Below are experts of layer 5 (counted from 0) of a mixture-of-experts language model. Rows are named router (the router's row for the expert), gate (a neuron's input weights, with its number), up (a neuron's input weights, with its number) and show model dimensions 0-159. Each number is 128 + 32 x the weight over its row's rms, rounded and kept within 0 to 255. Numbers have three digits each.
After each expert's rows: a language model's description of what the expert responds to. This comes from a sample of Wikipedia text that the model never trained on.

# expert 22
router:073135170142159171082099143080072078192129119124126159143192089101175102133152091169128098172124124083076090130167082087137122143163069167118103136161092161147151131158157108092167159188157117138154137123137178092090111148155126149134111156127115071114137099092123121127088112112207074142179148130087124184114187091102178103140172150103095146193125129171096152197128112101116079102164171094117177102135098084150149160137175143081114189107109137112147152147153151153131148132129124
gate0:092109090144190105117105172077128104087145121149094140107139135130121115071119130109171080163109137114177137121162122116126158081107086112141098127094104191106167133140123155132168112122132169076147126132125171142105079162144084127117109161143110109157136094177175141086105146151175134133136094165065125174075189100153153091132136140217087134120099111047116097091111132182158111123126134070136124182178150110148148198132170137142107043115170106104128134110148059158116171127209103
up0:092096112151119134132136143133125106127111081092116124105098156073166105120135128167165192139086141105119070162105152149118078122118169161190174073127168059104081162078163076093126098133157107159123115082065151146137107130160199081136221125165113155099065112064107153130105109131098087137099123072129163123175130173119139113113139118107117131155179091147181161114148118107129066094152120124079148165094098076120128119129120166097154049140113126168110165100112096110070153123094118
What it handles: Prepositions after content words

# expert 36
router:114127090132144115124128142153145157161157081089090144131102166129172098100147146150092081133060134151198124101171095102091077163154115193098143062120091122035141096163128160121105082068122137093080091115061142159117083110136152111124125122141100157106097154135140136121132087110126139146106089105149184159109105130135143146114148134144101156104137118127149073197153110147105112188046187070149075123152079107166130133118132161162140105109157190121156161067100153169165134065130088
gate0:059156223137102194115120128150124117107142124134149090109052125183125165066054145152141146157115064162060085084135057188097118143156101121167134087078157160127135084171162174134114132140113107103099113167132140162152134149115124067133104150144123096093134129132123136098119163124107062105166124100155123178145134108167089134158109153170149115108152139130098112153094129146173113082071164112123085156075162133122165097125154194147094113129137164131154160144084147082113091102187141
up0:158136115186183067119153147137135135136095150176065088115147133132149087162130123146175111152136185063110164166180162099176082120088118119159130138103141186159127099071092110104232105115126134163091156128129151095106140134094152152133147112146151130155106152100153099186175145121150142051123125087134062153133067178162128108125111128164132182118137147124117119145149165090068163139101138128158158089205130115172045160140114100133113141103101100160091129100152153152073133165101163
What it handles: Word stems before suffixes

# expert 14
router:142120188103204138085130073139121145129118131099127132146055094125145137091117119062145150110056148194091146169142098122167122174176081165125115099167169094189103100106092125115186081096152136166104137123093136202103087121137079129149155186115087176117155172143133104144112119182105140118113092102135105128117139163098168066082092091118125145086146103146112149051133179054158159151113076121127164153129120128132160158166087090121179121116158179152163145144117150124126158134087136
gate1:112124070218153171107117127098139133070144127119126050139113096166194159179082102139102091147144165109151114102127166161111170118214116145134098084145199148158121079129184151125123092129142071099122109137149112068111094127142188075114132109131103067130113183135151121152145076134130077112082137132183089174083117088166102083160105126115148128150115143132118130064096155099076140158111140142086142138136110074147127139126139153116128154063098125105123151112108074165078133168175160
up1:095134106113111170120111131079113205112118189115089117136107178135102133059060157121138081130109098164070177112125126190101044121122133162145146151142118144123132134087170166127117121081169092124109141203135084088146092162129143141165150100069095129170086164111107181095140120146092106110126191145128121164107101120140071099153165145148111106093116176160146138155126109131093129144106189096149166116128120097162135109121110062065114201103134130126209157145109135118084172110082168
What it handles: Number abbreviations and decimals

# expert 28
router:132106141122110115071144109123171082182076109080110137165149083116121091132144112128106189162166140146125122103094111149197168128147122151096100129138168126130176145139064106090044142093089129119137131188162085084178198141183095127134127124127149145180165110115172138189158150142137074191145125170108151161096108172174158194118072114146093114077139173085116113149137134100102096109154130133102166107145102104190125107171110138100151173125131140185118160088133101116187116173078108
gate2:126165087077078130121116119141130127143148102113112103107137086155129081146103156140123148135093109134106110104237064123134159175132127097096154153135132182035171117171192168123163145109092145155097152114082188146105171211123117127135101107099145121140100104138110099121150103118184111120139143095155100131105159170101169118120148135126144038091069167156126189174095103140139159100122085182141132114106164142122098131132073107089128095038102148149117135111107081174184155137132118
up2:132112124135168119153123125120077085122103145101127091199090132091117134121129145137149121121104158106146122171027126107101091105140082148091163068106156096213132171107087105129069114118115073107158104114189098108101159099144192135129084162148143151127180154118126147119122088153116157181101103149080156138130054121153117142119110152139131167172096140109152053062157136172173115129107171094159118126111142112123126130128101111138149133210204153064175154096133179133092074132097139
What it handles: Definite article and determiners

# expert 46
router:179146084136121164084098165098095122172100115079155076150185159105092168159159098123125123117112066124204122144101137127095165183139141109107056123079178105074127159144101127122178103131148114129116126095133103153138191119138171111114120141104068157094108147141196093117141149088176158121135115081106141108139124097182152111131197132089142124085081127068069076190125116163169121092088050124144080151107166080130130080150153127144071110080162148143140136132124154138110085116122149
gate2:084169069128141104070134118122140128114160144131178102139107157120132171174155070160104200180143132141088160151070098115078117127145146127120104221165188066038108156172149141106104117145155096130122150136119166162123116099112140122122094102133112143120088110106107166073047144114113159154164135107159157124082073104120131065132144170115110119096117121125102118177084169126157137152104135155126119100135080127166175140106130103084093142073120177091132111152191134094079151203102113
up2:107122208138119101109142149085133142159095187110116136141097092158085193163112104086098132146134137148132126148171139100156122136100155125115124116139148093077124156051137097107110157126152152124110148096117121177177188101131115096087128110182126107156085107145128136127150099146178167063093055143142118120111168158130111170137153111154086146112124121115218157161096168149101055139123176136117162167131147146120121131092162185203194177071119074127187183133149168108162162095095163
What it handles: Early word fragments

# expert 5
router:135155120082080146151104100178112117087074123090086073095120160193178176118143090103173125191169100088127124112149145061132145181170140123121144111144144123109124170159156144075176119178150103144130179127149150108104099132145120151187150087195143157099111128097169107172142121101139171115097102108100151078137112091164131131136115103169122137141110117163105146172120155051140110137122156165124150171136083107101099182122107071129174169142180128133100182174146201160076107082066147
gate1:155141108165137172144193133128133134117128130135102162149113118085140157042099166171138110122121061098139075165179094107129175159140151134086102204115120093147095149114167175123114094056086079137092077100112136078126130136156096172112127182153144110139145139158111164166156074024181104199075151194106087124162071107127157117088127121190098179129093139105129123179153117130112180157113128088098132149111163128107116133110136142141112129136171148132132114120130146104172157097091162
up1:153107125151130189108167127158142159127127126131138180134125100085128128092134090118143113134126085085121054166129094176105166140082145164113163198121098173137101171144164172101115122103135138165128120125089166138148131122163108217116106146172120118115092151185145190120129088087097089159100147240095108105101127073111110152100164088181104153098105102084102150131172091075145167118106120076121156115119165079085108120114132173132126139187134090182097171150106184121191155122144149
What it handles: Topic nouns and headers

# expert 31
router:184147101184175141173122092187147110109182136193159125128183090122104134112167129136167087041152151144087174133075130088164124117152160099125138093114151123165201124103152151151108172091108092119151134082107112103138186145080101140148116126155117150121102120127173092109071156123119135075103149061103140152078121142148113116155155086110137161151174038118106122104173147146191106138150184161091155114170107174153150096156119164087110140101135145187062142107118124174150133135159147
gate3:140127105146120075116124211131126151049133122104097127125139138110168152138162105133130083122175132137152203106111125138130122136142131157140101100213177108120063132110118141089192067121116144084106102179105117128190099141153158129156152153102121214106101113153110123122059127072150056133149122120109160140135118157128146112126125085117121161091142163085121131070127085159020167145143126158117191133207135151159123085121155135141102132149131173074120199112101136142133130085129148
up3:089094185109089096107117162140152207062123150095157117128139110090129145119137102116116110144112206111187134110142145162110136217135093109138125187059160109163093139146092107121160117177147138127103094219058140084150135130162094129093089150117191096137135146101132136101154115121155148122145116127064165125172092148088167046153140095140133121166091171090094117136070146146118085113145136146145164182119150188140141122150129086123092098098048133158170127106161142102103141123112129
What it handles: Name-ending syllables

# expert 26
router:128078155120105184128115145113111086109084102108127121114139131110133114054072135142066182106135120161111209147182132155142149096108111120105161153133185084088111128096153140146124146185127146168181116113088110158186152129122131153113138065104147111177097103181095087097174121174115165134083106121127138087092092152147179137156117109125094139134109172141121162055120134099102118114156153181115057122116160187103128060135187079143178131114141153133036133115135116176165105105074106
gate2:095168105165178127122136117181114118134153150136121125104149095094165106133092165102096105111107114154160109084128142208150157072109181064174154150147153222124130134112160130163125186094181141108154113139131066168167127150116106129125180135129142174187139108129101103148153117136093114134125162090171123121150118193173128178089126137123110133089037134115157088133162127118129183047107132177084128081177136131134132114088094132090075148097165088115137081105122129212172125145145117
up2:187118129106092086137116093056123103149141110104093100155129145159097178121152105100095102163097150114095090123186163152132137130202084178146090100244141107128080077186136126089129136164079115166147115110158145152135146146071145130137081138121073138090087120083136110152130186100150162083114151117068117149098075125125120115161065101146132151158106149068070083161155148154094119151145125104158146155119147074176156177110138110142171067169158151152119147127112162110127090109158110
What it handles: Sports and organization terms

# expert 39
router:156137100116127092192061123089067169137113108093136152083107161149082162156176126111111131172138159165064093114123158131093166130071115087079099135092101166184092117140152089078082133137204117110105172161096152124054148183083099131149108122165195116167139138156064091130156131112158122138138119150151110175148166096097094155175172150124099157108150133075066134123138109140088162176135156122143146075091167077113160152096161173114134122148115145151174081111142136157098136115131167
gate2:132111177156132099117131130145141138145150100088133112188129159147146118133088135146082093145136133165138129107160029138121131187132127095143094152165179095063110116111092168147121185167138108128097122165176162106118128093144157201180121109145110112130105172157202103168056109094117100135091115137173124099129222104093106136114117081150117135176088154182156096182114112082157142083182132117157166093145165138169106058149130145088107128146131136119107173126155169163178183100088118
up2:087156079114054100146109132133094189121148121145088113157181109162101139113138096107096108171138089170121165176139136163167145173111093103120080121141129098172106154135132075118113128118140094119119161116148138127091088123056115139082142112176180108144114154146144120076060104104065114122137111165122157186160129036144124127132150122134148079154126182147134123141199193172134120111163154111143077106143146069153093082143123137191067113130118126113148161106129144135191143080085213
What it handles: Subject pronouns and auxiliaries

# expert 43
router:175156132174134191201169093099168100066147205184191123161110145111138114143106111093154121104195097138087128158149120120113156109129143173113094107101126105105127107117126158132145161140127089170128177133140131125124094156168148043170095134105177099107106097106105127131048068134140095116148174142153070105130137194095101105104105105123124111089114128138213096093084118165157106117132175115147132113171128174089064093153143118118087153167168182123090115129107151085090099105137142
gate0:099147092076073125093107066152112144071116101124153172152157092091124173139122132141115113097071059143153146116128123158094103133226152155162100146121157096123136043122178130152098137102084111134116092127125091100084182110117151134140183145091154092147112107089105189123122112153130069136133109127167149125113139110175182175111128131103084077079096115050157129134149162137096103157133123144133096062107129142136114105144145158095031144122099100114108059148152135082160106158091164
up0:114083127125158131122073100121144108127157129077119203139109132149091134133139106125155093113141080104097165147106152158126141137129098149171170159106127159132051132188191158023127108141171143179123105154133134127132089094124154124091173168100165066142122109100077102135166140072102130156077144093123128090167156139085090167134143083059110125155141129073060110141105116131140106134125147167116112113101072147136137188150136098086089172138116103067154173156210110129060122099151113
What it handles: Roles and titles

# expert 56
router:052165131178103113186148131147167151104164156113103060138158110123133095129160157168180136137136114093089069085117146192104113163126086151145127121146070113154075156136092152137175164114171076094111126144181107115155156179154099086119176127115150138120179079105093144158079119134118168109089161195122133114156112156123118135088096086109075088053166136189131141153143090150170106107159167099213183149113072129139125162136134122122135165149091131170111103104133163159143157097091131
gate0:085103115136135097107081071129131122156097094135122124030174121096155132102108130094175068181093131087110091127201137092102100121111156138143139139206148153106087129149126148156133139160146086135104103116132148095085180142162161133143137120138070113123073108146124162158144140112125105071097155066114134085108100075110192107136173142114111109119129170154101091161079102188115187163084096107100163156073132128168110059126104104135167165214159102164125123187117157101148139154107143
up0:189124136107127134107162107124101169183119125112123186147084161095139152130139123164122183095148101115129142140147092153169131117093089158103142144081125082166125191142140085089109085169112175159098088133138121112103077144114118149098134141096093145226169120093106137131114117170189101130156142201141123150147135157133109130120190125146101107127133158148169076166119083028118083097150146092143122149151110112034145142110172140174064103070119134079092127163168182124090093105099145
What it handles: Digits in numbers

# expert 19
router:128149089079183125173120135142125105134085116105096095099116185139091172162105088125123183117133143139114213104112134117153132168179123107094133101156081110126226140106136116115052116180126100161123091095107126161135193119097100126131112181118152182141108166126125095186115056127133219155066166097152137144124152140101178102135099091148138133147101123122106150123130134095087079135189139140109139202124114107129116134068134161105145143172115143178161114092136158067134075094164154
gate0:115152120170126102123141083153144187056080130149143100092163142149099129067148156121160107143114084099083134150150123149138100143114088126213142181144136095073068130149078138125141129114097123116064210183077183096123171146105144114122087145173150144116165136099089114155127190102095160129115156143140135128102122162105144154091132089098127132197100150102156175147128123129160125107102112137047162127089184147110145116143116109130116146140173158101190060145129126102109081193075186
up0:134104133180143102078105102087130111068120151121113096102119137117107097129109102157135172121097154195151135104126142149139064156103091120150129134136140108136112132056163122130131121151104164093062075099107142126085115120117159178100082112087154127121128172131107116117088063188086170116098170107155072113130070153070108196060144153131163125115133139141138104168202127188179123120124056167135050079119153095086150067134111157128169092131136109157186154154111160154165146165137101
What it handles: Headings and LaTeX

# expert 53
router:157113156194066089068149040070099157113127145078130113130107152097111174126119113125133147139117104099136116120116171066083123157185099166111121146103168111148108160129145169077155131127161131185124097158140133146101201153086116154151128153124099112129130076186132117100111067132125142117135122150114106161156111140081167169127083132098138103103120209142171169129118105123115104170130122135080048031164204107121131130178160157094167090123123129154125172168122112071116125146168139
gate2:119133146074118177139123143167129082061174067207130170120129145170120096165128098159094126142145080163133106152159155105119125135072231092190134111182134168112110142168117150133158178130136109109093169140119088165146118139089228138147168133146117124105112116086119087067085155147173137111072128133135076111129122156123147158107106177121159165101152109078126114078138087111097142149121088082161135113166161111086119131117132115097155164088158172157063086137143141094114113158131073
up2:120140078158124115115100128095163146177128145063126112177159085106175120126156115122142105121102165092141167119072088141073131124155055141131105152093112096167117076085136068103122107102097177125163082113161180083168158094169089139099124145126151067135130162171129152197153109072063132150126123103158175151093134125132107129161139115127130081151067107162119125099085171152190107092159193183099145133142094173143162133137116127207108125123120048110173131128155142161104174113137167
What it handles: Table pipes and career verbs

# expert 33
router:189140119125127155149094099158092159145110187111075128158177148135062100136144131135145112125162128124155134159115112137141105107080129141119074146181113153137115158145114112143136187110067123131067148061120052104113121059098102097161135112138080086084133147113156185094179123184187079082155136130116113114111103157128169161155133093107159097160093206156098177051128145085164142112132173078143153101072109137128183084143143127078167163150153177122183142147134129149159157128118104
gate0:115098119188112086149115078153103170158121152182139178110148136101065196111124093104162117164114115115091103172117129210071136154103089112172069103119132167137120169134160110188118082131131135155101120185095108172155130116127089175139119057144161146098159129188098092160135125145154134103152099199140101159095116181108132111128074108125160137150091174131184104101175117141104162162147103121106130099137150111183099049132149098148124180141181049100144150155113104114104120157149097
up0:107104141216151095176108106157098228145112154154136164101126126121117202105119109119147118126071086124089096144112138216083144138092126108178097099155096219104151145110159120129153093106129149143114145157081116178189123088121096148140145041155108127096181129159087095145130114130158107150165130185168095119081148132108130105115080093115102201153144157072165085110135100139113166146153110136083155134139143128174108099079155123114147177133183119118137149123091125124158141171154136
What it handles: Function words in phrases

# expert 38
router:115117168118100115074154111095145061155116156123121080125141077090107150119143079147136103162088162150151089136110127148158143103146169197157137140103119124087172146160070143121109173155088167135170104130159183060142133074167183140092181147141129129070161067143107077081138170133131092146088183132144163136168143125112171144121196119144130072135089152142110144119079143114113171075106144110114162087110142165156120114086166107173119105053080146072180135152111068158157122097151146
gate3:091112075132120134198113108162104152148140158124127098115163181112158094179108114129094193115109173149160082120085056151107121126148151143108134116164176146065115108068098167082122138107125142104196122134123188127139116134108103156139071071121066164189128160116176102089112118024117193127144170152165128129102154170114140108155170113146144151128094137102114148107156150099107148122083124144135137182143208117163108136159133160127086122047110140148128133078133138129055154132084128
up3:086134148112173106072178175131160142138074146142173163092101127116087130072150123112195105140142117116069126076146167080153141151041069104189146110115101163179117150145141088160142054148111072147080111105151094061135148119139126123170105176119181120154171107159071160173142097143160077119123123093083124155137083157174120112130070114145113110109100141155137160097090129166103130080140146126118142102099120112093109101076107080133173113175146113091143127150107096100158119177154186
What it handles: Spatial prepositions before places

# expert 21
router:093188158123138182166172136164155126080123149168125121156134128105105102094130168095099087121072114127122131139144099110104065142136150179149146164142120141129176088123177120163130200089146057095083129122101151101139110152115095138142061156126130080092207110131084074166136114121113135077184104118154122130168189186147133137145117083133117096101102135082163125148100122132134177043083150130075187105158150133097149118146097124152149101084132153150157112083094185118136051175088121
gate0:135155128154196061165121138135090124115095128078174123072145092176090150168066162117148145157104173146127169046149095077083148118162198101106130090122135134111113134115115059106109035175144086112129212166130157132118176130130113138098101071133150145121071118127096138143108133164082131108104145143137168098114136151128173132101176138123136162108097167108134152116094127136140108118161105125102147111122153093123116184138147097140142157095107130064139196116143118066079094091191077
up0:154154134154165089107164157135116120162107108117127165070080133180108141144095152136183171174103126140120176077122081089068134080135132104106157102118180174086189085168165097128138047119163085185146185126094105130114166127119111140082095098133142101137115087187113122159117169183096118072165122098161141102113138164067187174092154098131104123074138116090163141124120111146118082098109102082066131145149102075111148113128154117161150132131125152067120172149121084076151116159080099
What it handles: Nouns after the

# expert 47
router:152108180152138077152092097133144108129124147152137089145079182108077069152170114230192091103104137127169123088116119159099118165158132055046148207114090132151134124160117114128150159133081186117129139152132100123113128160120102146137137070065188144152120133164147113085146133143108192117053085140147091121136155131103140046104150097120076115065134136164098138131140122112099102119139175110153092105137140116080145169088146111117098146108128096094107134185162115150155141133068106
gate0:215133122138142083145139124209120107101079128150176128132124158107113146149010095073091101126119138091191117170118152124098113089165130126123069144149117103104150174100143112097135059095101127199089127189168177124104104173096106201123113070124109139058193148155134136111141131167132107137146141120147132168137091144092135092102138182116135092144120123156141215111125196137114098132164116134151145106154137095159125134128172087152139100093150121069146119136102154172128113142139112
up0:134189129125104125141118156112123102172098110133167117101064103116141117097165159152146162161170121198070161114182126137108080142110080148158145093164141099159140135154140122143071097122139133100065113162158132176144070156112191096195124080111122144101135116093091122138126128124106091126115121126160147174061178166173109149083132090107143106150117133146185107183107157126149160122094147145118091195083026087142107091111134131103147137120109175177171178161098091046111098124099127
What it handles: Chemistry, math, number symbols

# expert 3
router:148072163120194118113102137116130133084163151144149150097100159100160103213092129166154116161187123077135153089136120154160181112132110058151153137126166118183143132099175113156151144080152155122095054112099129113103092119112130144180148119097144160149092133161083123150102109176136083132172084120151143189130180134164063114107080108160175114098153097146177132149130084107126055108140137131092142106135089125101171167165111096155168104184162057134139202081131099116132095106128090
gate29:151117132201118167126091081132122114115114063129124138096123116136115135109167101143159142131116113096151143157144143143124083153141117152126141118109179158110079088064096074109139151142149108146183067173139121147089146097091079178098036146147106140104127212120066147102140112041122138121186141168113179125072121131116160205130100169116092113135089056119096096197136195095117151119140145126130106142156114101152089049133109118095172160153149133114097128141094122101150109084117162
up29:132133109093167073131102103094100113052138128096137130122120181068216144138140058100128115175121096124114072176065190136077137126110131103107133126105171201140137160136161064142146126173070124091098126126139134116148108172083133200129157099152092139141118115131133139094086159054135163129067135082099103093142115123125112138111139115107139103079131151181112113085137092070089120134059102169143141134121134105171171155102165117103115081113099168135105139197130155138134175132147072
What it handles: Table country codes

# expert 13
router:173128059195171116202073148134102120128163186185091129125136133140129185092084139124103159154143117120145074178182148104112132165160145145120141075090109095138190117103181156116122154118100128107076109138084085079145103143109091134074162167146149101161120143138152096098141083095115113177098111080109106121106144115181126092166065108144108141167094099110137129156082120101135097112125065140133135105151153158080121115173148125089155144103158177145112134075085172122052166072177147
gate0:134091141128191169099116145125091165119133148166127146154122139146127117050154110158126154128105163075103167126172087159126164109104101133165152108112133127072029093180103102137147121190178155153085161170161172133166112107076075148133156107140138099102139105118128154129174107087119179166166125102148186147099092112139158082128145144158133180156134082139125172094089223076136155142142122132098168134113144142167125070112099103164092115123101162121083137101109111150077101122189050
up0:111145157104141103111137107116182152159124113100121152147089159234159125149136181098130114063132142177158104144089085167115125118145139110083126135135107090131144182096072156124136132141106138161114233073118093100120084087170184092114111174115105132146106164152152144153095129168169133108195092101076152165111141147093083120129097113130141114132182144097114146149115079161123107111135165154140081094115128067137110091128150146135151125134147117094224151115172191117203141188090147
What it handles: Early word pieces

# expert 35
router:110081144106084156097122163131157128131137101073126124164122105113064158097130179096133114087182174127109097124175126115123076086138154092120080161148103112130108150156152142160093152093048097138158131135160145062114101138064163165080143114086082207185158120124124132160109111132121104151106081137186098101106180079107105170126105133134199135110072094135090055097096118145165079122130100132139145160158100159175163155152091150166154094155076158147161087145123083091157124118151174
gate0:165078136146153031109074125118128152126132077121151164132099070116158137082159133082176071130151155169139156149117166164069158137135122118142098108165174150134128137157084134123113135106099112170124178095110176079147149192124158159152121185103148162122078077115126148096092067108136089136107089118088068094099189107168114170139108129099166073084111056141097102154124143148131120187201077121061125127140117152159091169137148143121106113185110131126162171161106116128136114096118110
up0:101132119118156164126162106074119162078131185174119126099162195093088147125111167128064147135159115105145124107091083099079141119057118179114089153126187168139125160060108048114135098129173145116136135157133170119119130103171141149102190123142150131148142126175110187215145102142142142100099110073072192170192133131117108109118144041116145153107137108126116154113162079126128152115122063180169101144117136129163135088132096123120114094187115177102085114148126128148174134086125102
What it handles: Capitalized name fragments

# expert 12
router:153102142180053207096113076142151140113100126129162083079055117134192119082102140139104135103147103138143169146107188100091148062168164126117120145157129084113107075169110063122130168123083165131145142191137151155065115122124163136199177073077123140082153191093126106115151163105167101102083186152128197140122129146176140159088105120089159134189141154129167117124130126107133176127141176156145138121154116130187109124193159141106147142147135166121096136100124112123148112099148117
gate0:125139178108158160139120128124080123195081130106151135152158162132068136107108120135069131124104202171067106138182090227108159134139122099155106173098116104097130104141202122114148092143103135163099093101123104134115161114083137146129104132081147131092129151096135154073132124182098103125141129162171167159172162089105123207151137076141102149129132032101112062116155102154118122184126092127075130152108130042154152136142154182112098152125124126157089122128145121083131057138144132
up0:096108080101137142171156047141111128117153113164158096131122110136103086111098118132084159124092165156103134060168106151086172115192168080208118148131091117123187128121167118150157197095120119171080089098118128113142166115151087149116114139127157130116205171122180140082117087141175139119128115186180078136154140172132112136158166140130183134144125082117059115105201120128154113120087141092071132102162189147158071136139129143143127118119145123129066087069126141125121066164138140
What it handles: English surname endings

# expert 2
router:138093134098147113175138058139150138056145161135103085164161094065128083104174149107112160058197121101128103118105115147139104119148085141145129180167169134160103143162159132047116154125138104117123109177160112146208092131060160132135061150099095123131133096127092115164112161145157153156098113145112189135148154147104127155114117138125086188130153087165164174116148081141110107178186173117111100118097116073125094178112156097191192134141154127158084117127142179148145138064114132
gate0:147148152109101075081140090158136143127149140153166161077120119084141131148140100155151139095108182191080205107149143140108138194138133135158120178164100155143209125134147084164073126071099122087124068136117135085142118124170151148091141130088130081116203149106132139040108083109093130132150174078143183188136109109145152159099087101166118128118164132128075154114137122176064101078141113164163154101143132106123109093145141137145105130090163167120093118144087040155150133095127094
up0:121141105075085127126124047089146118097091148132162124147117150119156067137128123152113108055097093170097138153129083158119091192156108037145127142140119135139131127120137174128083147128021158097149133128118120100106109187165209128090102149071123143163160109175159069120115060087152103138124140078160113173124108145153119203126107095141108098107153097097127131129159084125155081145130120116153127127109136077144118174131083127108093189104193176123088110134098115175123100090116159
What it handles: Event and work nouns

# expert 42
router:148150135090099135142093153090110159147140110069102125157136095118098193148158139127128185154123087123107118105131115181140093129136138124158081153173094166081138090124092087075157129122148116162087152111064156140107137116146046070121104071167157148130146125132117173155187065132165168099129158084101102099143132150150179075100103132081140168080136135124196110105110155102121120151133171087189159101093078172163132178088167118094148138106153122068098174174170213119111110135107120
gate1:169116101172172123070118145120138149126135112161177223103105113086120119166084135158071084163116077086164127154082109070108098168131083163174133162115111079127114073094155151135098114107159133142120149133170157170173179214157139110126127117198073132106156095149138123116139106140134125079060123099134107129113090041122096151141194114113143144125195163176083162138096072111158149098144117099102147116133130164098172135148161106103117101145119164095121104165147121194125144114127139
up1:127115121134192125110135139122155091124139111198143189071097086093148127144086119176111079174121135129168131140084095104115118195149131148165119147148103103173161080093136166130055089085134123138171154135166121192183125226156147143140116132178080156110169109136129157095124095151122094062100123097137101128112097104185097148162157162141134110086173162138065130154102086102180169099142076140133138136094080143169137137189161140100102088201101126112146108164122098156147152155129148
What it handles: Space before numbers

# expert 62
router:124088173160078124109114180116194151132062140102193097092104109143154081123149153097137079089166135169114102104123169092135184147110079126152161126096110156110132114139127079138125092130164135153144141079123137129135156113191121162137156097126171118060153140118111085130135163134109159122149127073183089155120223140152146110130147144120174107153137057153178118133154156111152137145081097151079170093156146092100136152136108132196195094181066127135196165121078098130076107131175117
gate0:140149119167124088137152159086114092143072129084125147164133140149131156105158115117190081108157116161127149133133145124144061101107067119179116187126140076082068145116151100173106111098197066151187134070096107158143130146179122157130098155122145066140126163126052043120107075141084059148105170105183183147085163099128211140112134108119117140125121109131125147164138087132148122130129103165143102127059118101096154103188119105132118124119060113070109136154155123159119118133109117
up0:150080120169080061112135090129150164121126165137092071141125178105076129050125118133134205143144108102054111133097069086091107088101090195111148135178141146113134124175133166173104091145112121123157067116109133138133115156097115114120189122155139068115156070127113075087127123113065115119125116146156131115161151148097098145132080199179131175138155196117103081192081150124163155174098077116061110093119113134113149121142173140177125101138094125130098120144094155112104131102129155
What it handles: Given names and life events

# expert 45
router:114140154171067174039090171178109119140109155148085168143146179138142136142114126127080125132145141098113121081160115122163176077104101147107129134133124092116098079119138090120156159134126138112150038099133107108098195101140176145047162119100157169083133127094192104151092173150153149116159136150090123171164141111156107125131109164147138148164116108166090168160122117135125129160179074100139218149105122130186130133152136144174160120124166093129109160177166060127110187197108101
gate1:126119125119084140081101130169103138129139101145141115076138143109174086097106140147108119141122176106088140083074104107086125107165116162133117134150082121105131143148160042054123151108115126147140107196111159110142084116137137172116149132149086089047085098182086051098084158085107158107107170114099107155142194163097088161081136131204119144196134066159158118130129184089120144104136058116076150175089123151140050123089166157106120147101122180133114121148142113132111113141141115
up1:188079094106157194100096146220145121092152165129191140126154164132127131093139137111101120097116151062119149113150130147118130114190133187155110104154095137060170148102151059094168142119125094171159064206132149119132084130136112146105129114101142131113118154118141161104117161121133144142149173111131124128189199111109158121080144123174082091162146143138103059053121111145094166111067086135098109153118134113154074126163109148115118145141129119148111181076130101173069096178080145
What it handles: Title and place words

# expert 49
router:091134099151105128121075126109140122158127159146122184117095071095127173151110114101074159148137131081177113145125128105133132119081136146090131119137129088147134081120108101187124081146128192153143110073103114154117177091061149149135151072148144102184173161175129114104131091161107090158108133074073121187039168145106096174097108149138125176115139118117115069091150095164148101163126043202158111087150156143072173120146105109173144139130112090100192083133109100152145144077123115
gate3:167160143171105167104138095121149109120084119108132140118150052066142152067136074134127122100126176135121114080154084083147166124116140144150131088253179162099179099159199068090087109104115092057087106084096119106146164112136105165126141133110134110078125133151086111102153115102126127122196121074106144197101116144093088139130129119139112167097152162157141170104127108106123124156178080133125188069106109140137136165182102128143109171122150110157104113143141179149175089111152137
up3:104083108153145131144148159070113109104121145142116091126148129138158145128116197157116165203143034142123097160130149160124089102170098141134109127048133093166110107150138150123100159112130132127152169199087125197098112129136177176108141117124175133087151105079090067120130080167156108169096126165126082105181093124122160112119154119151156078131128155118130127151068179134149159097089092147098095107095102086143126090047134146088109046121096130139096143123098078118098074109120057
What it handles: Capital initial pieces

# expert 58
router:112153071120118161114157148070139129106171118124161160124178156154095078101070154143118141105074081124118112165134125128143115109150126198117068114128089143116167087082068101134163180058144126145174094136096140163177108129067105136155150117136122125093096176107233125160111102109093118106119147181055137161124157084163179089152085147125129113176166168077106084142158163144090107067153155085061108127093093148146157152084117158093100126154144147135095154131158146106119138100123132
gate0:096114145129135117116136116179125167063153102113184145185140149124136147174066119151106152124157170205093132145155105190073152108152143102107132133155177111138088088135135179099166175122167102116079112144098138102150108103081176145063159060205180083125143128145159108084137121103081077133125134086119100117130155114129129119104132179154097092173171102133149117134131120124163113122097095069123087115147168133102109170102159071103141203096096096117086144108115147192086081100084163
up0:202112134101119133136120117152160057091145150114161101110147155167123129094131144158110105106123127102158161107117136168120154142154099104145090100113067142209123160088138163172131125052114143141183118073090088094157089123111147161126144130182106096156150130116091130105078158135138156118115091067138052100110146177081127095108143152126132158177152104092047113150146167152180113084172200126163104150108097125104059097104103116119127119139164119086173091169151185144195132148176094
What it handles: Mixed stems and separators